config = dict(
    moe_layers=[2, 3, 4, 5, 6, 7, 8, 9, 10, 11],
    router_score='sigmoid',
    router_cosine_scale=10.0,
    vocab_size=8192,
    tie_embeddings=True,
    optimizer='adam_variant',
    lr=0.00186,
    seq_len=1024,
    train_tokens=501100000,
    dataset='wikipedia_en',
)
Below are experts of layer 2 (counted from 0) of a mixture-of-experts language model. Rows are named router (the router's row for the expert), gate (a neuron's input weights, with its number), up (a neuron's input weights, with its number) and show model dimensions 0-159. Each number is 500 + 40 x the weight over its row's rms, rounded and kept within 0 to 999. Numbers have three digits each.
After each expert's rows: a language model's description of what the expert responds to. This comes from a sample of Wikipedia text that the model never trained on.

# expert 28
router:460525500472539543522552544484470523497448519487461460452544486500483484489497566512443437517409526527517455502519495540600533474429526523511436485489493497434481487609378476523494518567508449450492454497512516507494494510528469529544537433489496458507514497553528488422561503508478469469457574512528437485516542516444517536547534453518463476461471567515495522489473568470538462432489557490430460507490552487456506621487450447521483529504556444473444543501478436477513438460504514
gate1:514482496474475559480480499497416501470458463365498489465474526480490477499538490456560477476503518449445485508493501484522560478486468523530485447520482504524486419534491476497482467448523473501529499465501544531423627549465431496530545442528447442543496461497471463492552489492486479488429511458509510578526497476479486520473468468481473535477473451449438520429570560429545508505619528544499442448502513566477476490523544489500516503544507511581511481440434485416535459490550425
up1:536464548576528494448502569474526520505487504486525510532552453512551515464511480553504552478557500530489534501508519451515453540491550507494555510512539375498475559537460482551556485519479464525468460476473485493477414477484484551535420523561460463406550499514505557529480578518542521568495534527536584526485512519558489480471491511575512404506500459551521528483553462522419526542441432494503521501441505555556538485538460557476558480501487554473530533506470564498533532559486586
Suffix ent and quotes. Word pieces like ent, tic, ence inside words (correspond-ent, Pat-ent, Semi-tic), plus quotation marks, blank spaces in tables, and their.

# expert 14
router:493531462489587495528501567533442481492514491429514511504542507500424491451509487531533473460420512530496435524493482464519540469479505508479542467472446420467509525599485493578585484552532424515486441499483476502492528433516508518553549469402495555444512501486526504427507610516532470470485564548484449488532521536448509453528520496475445446409470511530450500518450501478527495503494499448559492551467517544502508521503519494515547453503562495484401535410450448564523453485501478
gate0:451524503496579539479475465524470475502519611490575572528521478549472484520436520535456485518448471465504434545423480571494539482495519507446506532438445455470425505506454424501498495485468492493454554430450560512520525468438509546504466498459464530542506490484529451483507484548509462462498526510541414552559481475583530404552467500403491449477557537573442526573520500471564536491577489522484436508486470504504497495463428511512479490517498526447500445504453465465515470466493514
up0:479453504500495488496545513509575552493505492486545437415484484382473501449585463464450509470453543458536513496542546493536446492479524452544511459511495494500546466519521497503464456420531513522521515538482491495574505533478473527498605492465537572507469553484511390573444438528528491473501611541464476449539465502441511516514449588551494521488505499491524461484475511454519509485440513456510549487520473470519511448528425499493465608480542509486421513528471530540427524521456493
Music and award articles. Function words like the, and, from and pipes in music, film and award texts, plus words like Music, Original, Outstanding, Best.

# expert 50
router:478538513478496517485545578475406479459472501516493523514511521521486507534551553494502450534498504578488427521581465484532551505411505563437519530573532518528487508526432484489529558515518456487537441406489405546484504519553469509506560502471501473476529470477453508462501518472515431506419549558485490528547561561461528465554545512504482484451526493508446510518475523517546425525491508491464469499445542495480536503530502470466533541495517468459377509493518439541498447374549554
gate0:555485531421513549526441531492471531525467472544498536559570468482448476508454533452451477480443505606489483535530557506499531518475524553513538485564530488477569530555494531576532498553472471493409495479426528547504477597565559427505509447526531534487509532499455513508479445497504546524383458458429512476583570515516530524484574516434537443517482536510469521466495466517500505449512505480490469494476460411534509544513471510486574531476509495551485556493454453470540525488519529
up0:480524505579483506472519422525537466494524498503542395520439487522482440484576515459503548426513518484420474533466480509539452569460449493527492487489467529556506402543455528476475528477517576517543525501530404472530516506540528502483485570419494550503531481479510455491475534490519440540494479556511547469400487509473486493477524512460503478473472501568493483503540527505508490556485549505479549565529494485532447334492544503501447458470493517447458468515585483487488516586494508
Space before years. Lone space tokens right before numbers, mainly years after months or "in" (March 1945, in 2013), and table cells.

# expert 24
router:537565465516524501497519471467470555484456476484482495464541487499464498519494545521559528474516510587521459541533515519538548416464563566442514493479533477472530432537489440530548531573559515526483480500470461576516488465517521493505550484460483441469524499509490501423496539524509457463440527545520455474527509588513514467588525474518451519490597537499455543525497567481546470562477493478467509539503528517461549526513473458449575537510548454405408565474509428571539440474572524
gate0:555474490514548488510496496524513470438441500404536511535492451458497484460523514555480446528514580538487464463545549511481529548469587483524441515557450553553548477469493531516492565372478527545483448472462495515483451546488460435543536522513457555493499464501541549476522460540502454504477463554488597527536433535544470497557501463530440502445466461566475411441491475474495438514542538517532456539507572468508503457511486512444506526480549478454543505479502494497405503456435512
up0:477491530537541445453504509519531461441525479492483495449446508510596556530469540583450425494546501553533530527519546477483566525459515504504505481563445505489508528548477485549472481403559502563572514479499575454484480530534550450493506510508475426560515491504474492515530534468519548493475463529491545555428400583482518463544502533485444490498453514453492429470495509455534462525549548460443452458509512439477490424441447484442534478503518531448568475502509523476509480444423440
Bullet hyphens and spaces. Line-initial hyphens starting list items (- Destinations, - Original language), spaces before numbers in tables, and word-final letters like Maine's e.

# expert 61
router:441551545520566557509516583474442516480503501454497429481521499501508422547507568535481464466456522516479450547482477499563524468423515545460459551519521468449522420575468456529514525590549454484475455500456428536477507453513525531518526534458502465519534498495573547416532568543540444495472575545486515515508572572441545493500532502425452485406471470488438547503498576494521496507526492510514489528477568493490511527512508514541525440502493534478446504503418497485505422482533512
gate0:465440510458529491490488403490467498502529462508543465524504488502601552558514506568455426430554472561490483541461595516458520531515488521468565471498492491549494538537479535534483472462570463470562529480515596442464506490468517477463529467509484455543521470541471536517516522486577492490494536611535494526527514501527548543498506507460532496526480494528516489425493529470499510437547514503415431475507482563514491489567453490485496551487503475457538588432549577449453428518466428
up0:526476524483486467492508460471566484455446480442393528470473546508535512455539447595511499542594543480474480482513548480488465481436510504469552571487429456467468520506558501539524579462502526577458446486510471480499525506411416512509533433539430479415493513486445523503533467483510474521470514477556533481504468476503524561512501533565475499500512463472494559477552505524529511468470385540500485403492497519454568492544418522466520518470503444527483490477509566497439559507484458
Music and album words. Words in articles about music, such as album, band, song, performance, Rock, and pieces like o in balloons, bassoon, et in Ballet.

# expert 15
router:402512416486535536499507491530451531516468512362493502481534540500479503485512488531516484514554550505466427544535470500524534560376553527443461544542490581484475445517427437463477507524563503479503524500520515537524500489497496566521546497469497498499514499515497474478548499504530467466520544553550449489552522570469547501573531505509519571491564447473384484484490545577549488551529483523476474563463550522448493548521492476507516462504520555508452553492501493523461390476475491
gate1:464540485454522501534514510432492532552505495412469446423525554493535519521505529491526460476509511478516501547473522465465528471436490501492501436557528500508500509490461427520461559477545492483522482501505541507414531487525492523459511555546508450464468502502491518494399466578478469431532434464554509550559520520488565531564424526535468550503480482455524504478537561449513536539501470403585492489523480427529491516499513468537547592488535374490466514416541464488452446507559537
up1:573525491440545477544485519473516498567492458497488520469602500505526514519518495573474489469499478470510544501541514388496514428392515517486570503589497508459575540491512471499528579510520469558427559485499569567483429471491535491448514544490562511564505483457553451485496523481492579472509460503533490515515559520470439467543509577581526506453521524475493554517493473471546583506543464410497469505463504487485458555489498484546500447514538425479521500437546494542488482537520493
Mid-word syllable pieces. Word-initial and mid-word syllable fragments like P, Pa, Co, Me, re and ber, in deliberately, Newbery, Caledonian, Coconut.

# expert 34
router:470499490439536519508510564486422548501509451434492482510555547503419529503439480540519531413494514528478488539494469482518509444391466578486546550548550466470500464490524457456531524602483519505541480493453460516477466494490491558520532468483470433549493488533499560435557520576516452445460528508462518537568577500450523474508519457509470486500509520384488532501500513510544511529466482449436463535502549533497549446551464503480488453510555424440414504557512511531511434487527537
gate21:490523497573520485513502599481469532502537639408483428554479428519436533500504521487435447563496515463433490447545555518492472447572512502428486512537493478445553520452501486566443534467493546523502489526454560471462488502500481502530538514515490459520478512494531463480545471418477422526474499503517505495482507549504554486518521454588493512489522501543503493488554507465527544554579526488466558453573515483465494547532525468499554538491504568465444503489500520527469474490367489
up21:478529508525529561474453496475484527560520514515455435536486498498440540560494475528384591538570564522547568473486484539496565414521476512467478477504498482491508517513501464481483486536518586510535551536440576561456572437520459457566470517587539451497456569455532540459528526453446433480493480511520460523461456510480553497479482465464517497524499501441501565570531456493528461522536483548494530476558469455461504483549493455526557441518496507516429485479503535477537415517443506
Name syllables in transliterations. Short inner syllables of names and transliterated words, especially Chinese and Asian ones, such as Grim-al-di, T-in Shui Wai, kō-ng, Ga-il.

# expert 57
router:490490478460518535469483552496469479486430512489493486575627513499464495500510556509510472473473540520536460499567538460582557461419577543401514505499473454462477506530477421499484541523522459524432424499531521545414502427533500524497502464461502433514535498548506482440542559482537436558442517493555487487523586565518535496473554462499489452506588440517431520580517484462494467466504461475475476469466518529504546535552477483472551477504470500485439538449451522531515472462515497
gate0:492493483542464545455510531447487475454479486521475499541567416561500436461528403506484558495479542542439539520454581487516536515512535538516401495515533470521495525552527519499478505491437489484504423510541443495409504479460520497490451509526531394482498496430581519457436441433496528479454524468539546572459510524547493424525501549513473413445498519447532572534520455530512511496487471584513583523510531533506469493491506515487533496516445520516475522528435549532539555508544535
up0:467430527492512456503514522530558431508528582541492531500494445506514472483520527524463443485527507500489458487444493490573467508484530485509444528489479470556479452512492443568540475478589489508518559494518477573522504516473568581523428509498511441502471478520515555498515514418458479564553512510461434527514495376529487526469547465492452484448533475521497480453462515523417514484474511505618503498514542492440411482455479466492460608462481534511559430478426450478511544514457526
Capitalized name beginnings. Opening pieces of capitalized names and words such as Al, San, New, Her, Ri, as in Al-Zubaidi, Herring, and hor in Shortly.

# expert 9
router:472559496421596481471479502472489518431476468505489559542565549502448474490549575508553536511493532531471471508566534483510544507458560522487494487483491513502493474571428369564497488519473499476472489497480498491553487506551529478456439437494525443455560488534577487506569531549535482492450541484511501553502563574453573443559481499464478493437460582513423488500503537503569551523503575511478473525435527525485513503523502504437520499506492492515414493548545466512457427507534515
gate1:472450470512470544435425532436500428534513469509558529567478499455516441533542544544542441576480516501497477481496467559557539440461521518443509546478530488506498480517447457499526494423531481505526535445533472528509492549469460499517477480500430392485465508491455514459477525571467456537492522455495448458540531486445510481538513586573504545518550458516515494473510478527463485536518410485493417506463512516584583451583455518471562455532434483425474500507514516529459505531497433
up1:531481456440474475540509537481519442554467506447508515560562482476524353484536420543505459558432455564415539602517501491522518508457480540524568503544522500571527500532510572495495526469526482508552489504548478520490501492543571501509461503499527498555459485491479566496544525521544480548459509488534563480485526445519517411438530564480559452499483518422505522541504522531439458524464471498533458551461551514528526457457564515455450528486509537458542511517526504507496578515418493
Line breaks, section headings. Line breaks after sentence-final periods, the == and === markers of section headings (== History ==), and ---|--- table divider rows.

# expert 11
router:447502491463551540524511521523426499505491492478487550495502494508448521527540510499535466468482560536537447502509551499562559480370480545518502470493529493527471499537476447491571562528469414554463480473481488556542448455533504484524567473471486496517540488497522541491544506540523457476416559571497459499560545492476530451579524502537468493454562503535480504427493567514545505531480522511477461547468564507521491574559571462525607500493520478435464538453452454530535391452528532
gate1:514435484554499490480486397478543474509430492454433466481466540414526538540449467568535551557511496523498534491441494452527469499496503431545526454515455511528535526525465527474443605475485466526550570481555441432566472460472509527439507508497481566518500508430534520498501568536508482562484578473512509529590552543500510501554467468511549503426492484438541552494523547528468485518491494490529434524536531467488522540484483534496457483546580424505512459493581455555481525532472525
up1:486508437629475554496508562439523547546505475510540535532503493531527524448500498510483541495543478487546479518471479604506541511501479514451507468488550490474490465507568388516519473515510454483491525504488511539488530473443483537467481429555432511481516513500465441451481406577461558478576475450456490450457509479510490490475485513456489571477494483454459444435543449488488499592492496508525554429441498518490482430504486443576557421492501579494550489463441498508451499510526441
Date zeros and months. Month names and final digits of day or year numbers in dates and tables, such as June 30, 2010 and 20:00.

# expert 44
router:432509496440517491498498501467475496425512525433448541539498532499454524462556517478524459462481538545469513495586540447504502530392520547430529535552511511506490461582469492570556522535539472502507471497482501518547460513530499531489563480448485477505554496515494564463493500427600473528450513507494449486526520589468487507568561498453473522504509527498369526547550533519525522467545473469440404480497562521463538564534505508487591516505555476487466539530480485430460470468548520
gate0:558472552492518541521470475462561449487500502448485479469430492451590487479503498489511542493423537483483526499521491545557500413461518428459567493439475541457590483487503557545456489484535460520496460492488484535460493576517433483520519574432470504534595417419455531483527496517536498541551505526458463441467521485471483486574538518573483475493496483440490467516537467544423520518454510419511498464435528502519570506520497528463545519488601463498471547447517490513518520433530463
up0:520534493540522504487500476515518535502534568527504518551542469471462539558504520476535442531554436482492492475499536498392471447564504537522429523509475452463475484538481428444506485505475558475511511483526587471515520499464506518465502504553452454447426527564533533477488523470441429498467458472538493572529466425449445551421502460471443546504472509573565492398539556407524568494524456557530491514473456476468426475476517491543474489497471534497535495495520456481494462615503493
Line breaks, degrees. Line breaks ending table rows, headings and list items, plus education words like degree, graduated, and "of" in Bachelor of Arts.

# expert 33
router:393563458402479522484499545491470536428485515467527533519493473500460483490507539460530455463436518528487453526520461538577495564438549595537553541572533523458475428523459498487534517578501506519492437498440465548470519469534490517535552494442494532482509501526473520427507529547518506494499544568445468506534563534409509474517544466527495442493521561542425488481448552558499465520503482443456525588480555489492563557487507481461517490500498538453437501496486452557479432506535502
gate0:458529501489476465470502459469457517458482517464470519522456474527519569424559479548484473483454548480456471454543524522496450512534506507494549539542593515525534493426480519461548541509458452517519442485377445550513465519539561524473598483469479568454481483478488572497535494468585535551435495527442552481486464569436477521500531485446414474513522527515466541513479518567430511539412477507508561496542509459550439484487557498527487585497508535494430494481464490482484507489565470
up0:559440505515544496484500478530557457544457455541443507538515512486556454549461510504487587557542489459482531574531499459507557480480547468461504501467482469506509453482452457555453467508584512439549542471521576473497515470441519463479397507523521470571498489474524473458534523429503500448585511460578459456542498454481566514491467507521553561491509477487519517451521457446538506461555558526504409480439580527464529549547495455466548416497484449501572514507489469492468461468484455
Taxonomy, accented letters. Species-list and title lines with = signs, verbs like is and released, and accented letters in foreign names (Otepää, Tarău).

# expert 62
router:494607438465538498495458465459530485489466541542494509495519584568472511477512454439495480480517478496395468488481482480553482461515479520488545557463543546456489532507490536480502495600521488387431413477522442517454447494553471527479572491487538487527570484501530496491498571501455472484467581536510500512520553501538539480499432489493556459503545574508500529407514540544546465477535472533511505485554476503612471502544526494542500497474492510441437501522493441541529420463500543
gate1:467455481551490526463479532510519433509487439514522562483505488523484485434587502519468439619518607473490548512556497486425522518456555464497478539515563544594468492477487531478551487472403438476515493523584571491491504486446532490529463428525530453489475503571493497526593477516484459493432513500464485560500465427515524531501536566466503534534494466503540536482443504454465483443406472570450526518488512504554484527504512478505513473529500506519498485482507526424455572465447488
up1:481530532497520439473524457527488476528457548506453481516467522516593518445549537513543580392539469522474514508439481490502544471454517437515456437489405485523538462547561535483564468497589552508513490478497449464516506526472409520516453568491487455477535485509552512521454445508534448526487474541506580536529486477483450533481526471461474486469524490550530475470497443475528457555505527473491525541523494579475538411497516424514460568509486456552520502508627521516582473485522480
Standalone space tokens. Bare space tokens before the next word or number, in prose, table cells and headings, e.g. before 1980s, CIA, 0.